config.yaml
n_experts: 20
norm: "rmsnorm"
init_std_o: 0.0
init_std_up: 0.0228
train_tokens: 651400000
Below are experts of layer 5 (counted from 0) of a mixture-of-experts language model. Rows are named router (the router's row for the expert), gate (a neuron's input weights, with its number), up (a neuron's input weights, with its number), down (a neuron's output weights, with its number) and show model dimensions 320-383. Each number is 128 + 24 x the weight over its row's rms, rounded and kept within 0 to 255. Numbers have three digits each.
Before each expert's rows: a language model's description of what the expert responds to; "comes before" lists some tokens at least twice as common just after its tokens as in all text. This comes from a sample of Wikipedia text that the model never trained on. Tokens count by the router's weight.

# expert 2
It responds to: Periods, line breaks and heading markers closing sentences, table rows or sections, such as ". ", "==", ").", and "Total" rows.
comes before: "|", "\n", "==", " The", "-", "==="
router:097106133155127124166123152161114099130128120102106149128159096109141136116110117120080060139127115115136147154163109127131122099114146137120112103100090167116149164118124089122104108114117115
gate0:157133096158161134129112116074120121138142138159133167137166112104108100127120134130168131149118082186143086115130090107121132136151078092129142122114138148140134130112138159118110117173092137
up0:146084111096148112120134128109121146119140146155166141160156115119143165117123093153120104150148116148100117176135093136165124142135116103137139128154162126136118133126110080144137143125084118
down0:130097145151116125111146145125151155094103142105128099107148159129124122116140129170113143112175118137108124145104133126102092129160135100099102138139134092091119131127117163126105081134140153
gate1:123111141141146109109114156126110123104114109136123117109113130090150127157134113103127171140094106126106136130116109115133123138130114134140135145101149135154133165141131143070166080087110125
up1:158109174133103132067076138089159087121164145133096108089121092137124120166117108127122107148103121130102166141115140096148143160105115150134160150136138132082127164134100068126148143114138125
down1:119129136136133120131122126196094136138101145107120126124130124103148108116179132116076117104125123142158128164127123147108176133121131134121133157132112165140095131113139159118146106176094136
gate2:113098088116138110164112129098181158157119144107114106130151145132108086134133100122108120102109081135106146124147153174170096144123150117151174099150110119144146154116119094116136122169101137
up2:162143071142146096161104139135117130119112114139131117126145122095140107145135141122109129135147047150154167091150129156161081132143156094183110117164133159100178143130100103124175151164113137
down2:105137148149124124183119119182165165118128151158119146124118172192089086109139109115097086098085165169119141151124135105107154096099153124153179120120120100154145119119105126150128116119140126
gate3:081095109106120126193114123160112142099154138117123134108048154134084100090108115154124138120123144099139089179074163090177116137082134143126121129085108117135137139127127148126107136107151160
up3:147105121164122112125166118125085158115173081080091073106163114109163148161127096111121108119142165169119140073160095091158093152120117091161166104144160134085118176183134106095118137153103124
down3:118145097146155115121130141140115151137101119143150105113141152071140137112136162152143111126140115154187130118140118110123115155101135124121101091131113140160108107173156099106137136100130153

# expert 8
It responds to: Later digits of long numbers, year ranges and units after numerals in tables and stats, such as –19, km, century, 200.
comes before: " |", ")", "th", " m", "N", " century"
router:151130112119119105101125137105128115118124141125114121111145125130111098112114140122106091154150100138106129124150138134144147139143150162149129103096160105094135105110084131131175130112131087
gate0:127112132143106149124092179132111151076128142132101128117105166131119112117118135146107136102128076148135162101145107077119140174103116171181137108114152116124151149114150163123133114115145148
up0:124151114151156088142128103132159117131105156121099128116182100095146109128106110120150155137148133117127159157084138125099138112134098119098119083104170135122092140121100173141136139118082140
down0:155133146139098163102119124106125083099139102182157128106166136134133101129113156135097160136095127114120156135125085080140152124150161179098120105099146115128128122079114126121135130126136109
gate1:121120098152109131115156132159121148079125119115176120161109118161112117124097068122085077164115144148110137113142167131122119126179153153104098136117158111137128174101129144147121164142134100
up1:176146107142104124131136152179164110127106073129145134099148137130074146137146147135150109159156120082113094107116115150140152164123120128095097133115150086123111119114117168118144101125080139
down1:126127100146099121175079162122101074120144187143100149148105153160127138106126112126141105105169140068128123118130120121077130122072084106173165163128135137105074140157137106141141145076146141
gate2:105104115141095169088136144088154075146133181147126132155134099128114114143136143115161142166119087096141144107139142070131097109147121129116141133112129130096101102137103155146145045141144089
up2:101138122132139119115118126132137130118130170130117121076105124145145144127139148108123121160129095136170085150128128131152104117143127117142147144087139116141160083079127121146175089123083156
down2:129091131162130149140177116106145106109127091139124149176126106166123139151182149151146118117145120139124134098107129152128129115138116174120139125114155095127118132096104128127088097124131139
gate3:147110156136096136086127142187154103098126157136179130129160103096181146115089152186166142105124126130094132107129131116121141135107142115106100147139117118123176154141109115128144125121101106
up3:164176132123078139113109119102131112126123147163145122129138176131127110110102154130147108138095090157084102120115117103152104125122098102139093115115136094070153101113095172147200082125106115
down3:139129145119125142146122107103138090116163090156126091131127135139116148133146108109121091131140080136155129130118125106136105104108132108111115111122140128155124150127137182147096103122099124

# expert 3
It responds to: Pipe separators and dash rows in data tables of numbers, percentages and election results; also the word to, and semicolons in score lists.
comes before: " ", "\n", " 0", " 1", " 2", " 3"
router:125143126187140097124115135108129153116105095147108114127140162147127114157128155147134120142126114149137120138152161085156140134117093107143125105100118102159124161143155128123107108084096127
gate0:095138148138104142115127112141091088067150105109070098169087132145108112131101120120081104146104107137194192125137122125115068131149146131107169129140117138115131132144096117155097125145093126
up0:110113130142139131165102129110153145138088139127145153114138175139164144096141151134113124079147120120136111125100145119130109116133149118157107146133157103107093138118110120127157112130125122
down0:138154134120145085086111117087164069094124119195142096107127139140106109189122082136118172145133119139101159167157146097148125120175088102154185125163118117138152125162151095130102142131118127
gate1:138131122102120144135135126121131076111112135147110119152176167096129155132133061122125099102114117135123136136155157156128139132151128169140111153143112064145149116131125097115157140163122112
up1:157110121098156139146120094154134110142129142135102122135130118153148136158147091122133085150151109133145113114179141175121108126151112077136128146135111123151137095173101072106137163107080161
down1:137148121117154125100109103113074126175129137141175125146141111103107113120108134157140123137089152130149130107130125112186139158145158135104125135112110124152171156132103093109085149120111103
gate2:121103153139112127116141121133122141184105147084130121111130140142111098133104134090173149143177121090126142074103119130104146120119127110111160103096143081110132122107133107092107125130144125
up2:104135095159156149138120095113125120114108099181140057120107125104089159146125129127099165124093058137110121098141144117166153142110133134150109101127122126132133115118136083133149100083117093
down2:122094129128139133140164133106102142130095116085135101144118141135105106113112128105115069138091110100121145100166106127136134154129168113114108157118133143102108124121110146143128137108102103
gate3:091163150119153133093110159120182163102154129110119120123140124131136112126163127135112182150170137126152103167096110156138128102165080081119127111139157107161133121106119101142106114158109129
up3:144142093138117167116111172150165152134117159133139123097162148111089174114123109075108199146150124119155143119104118126135166131133127102151108152155146133084074118132109053133142127097141107
down3:124147093133096121126129135160095137128130118152143064147126155163113142172164099129139165122156134188116118093126137109106155133168125144136081110133145150101125124117154137123130131104091103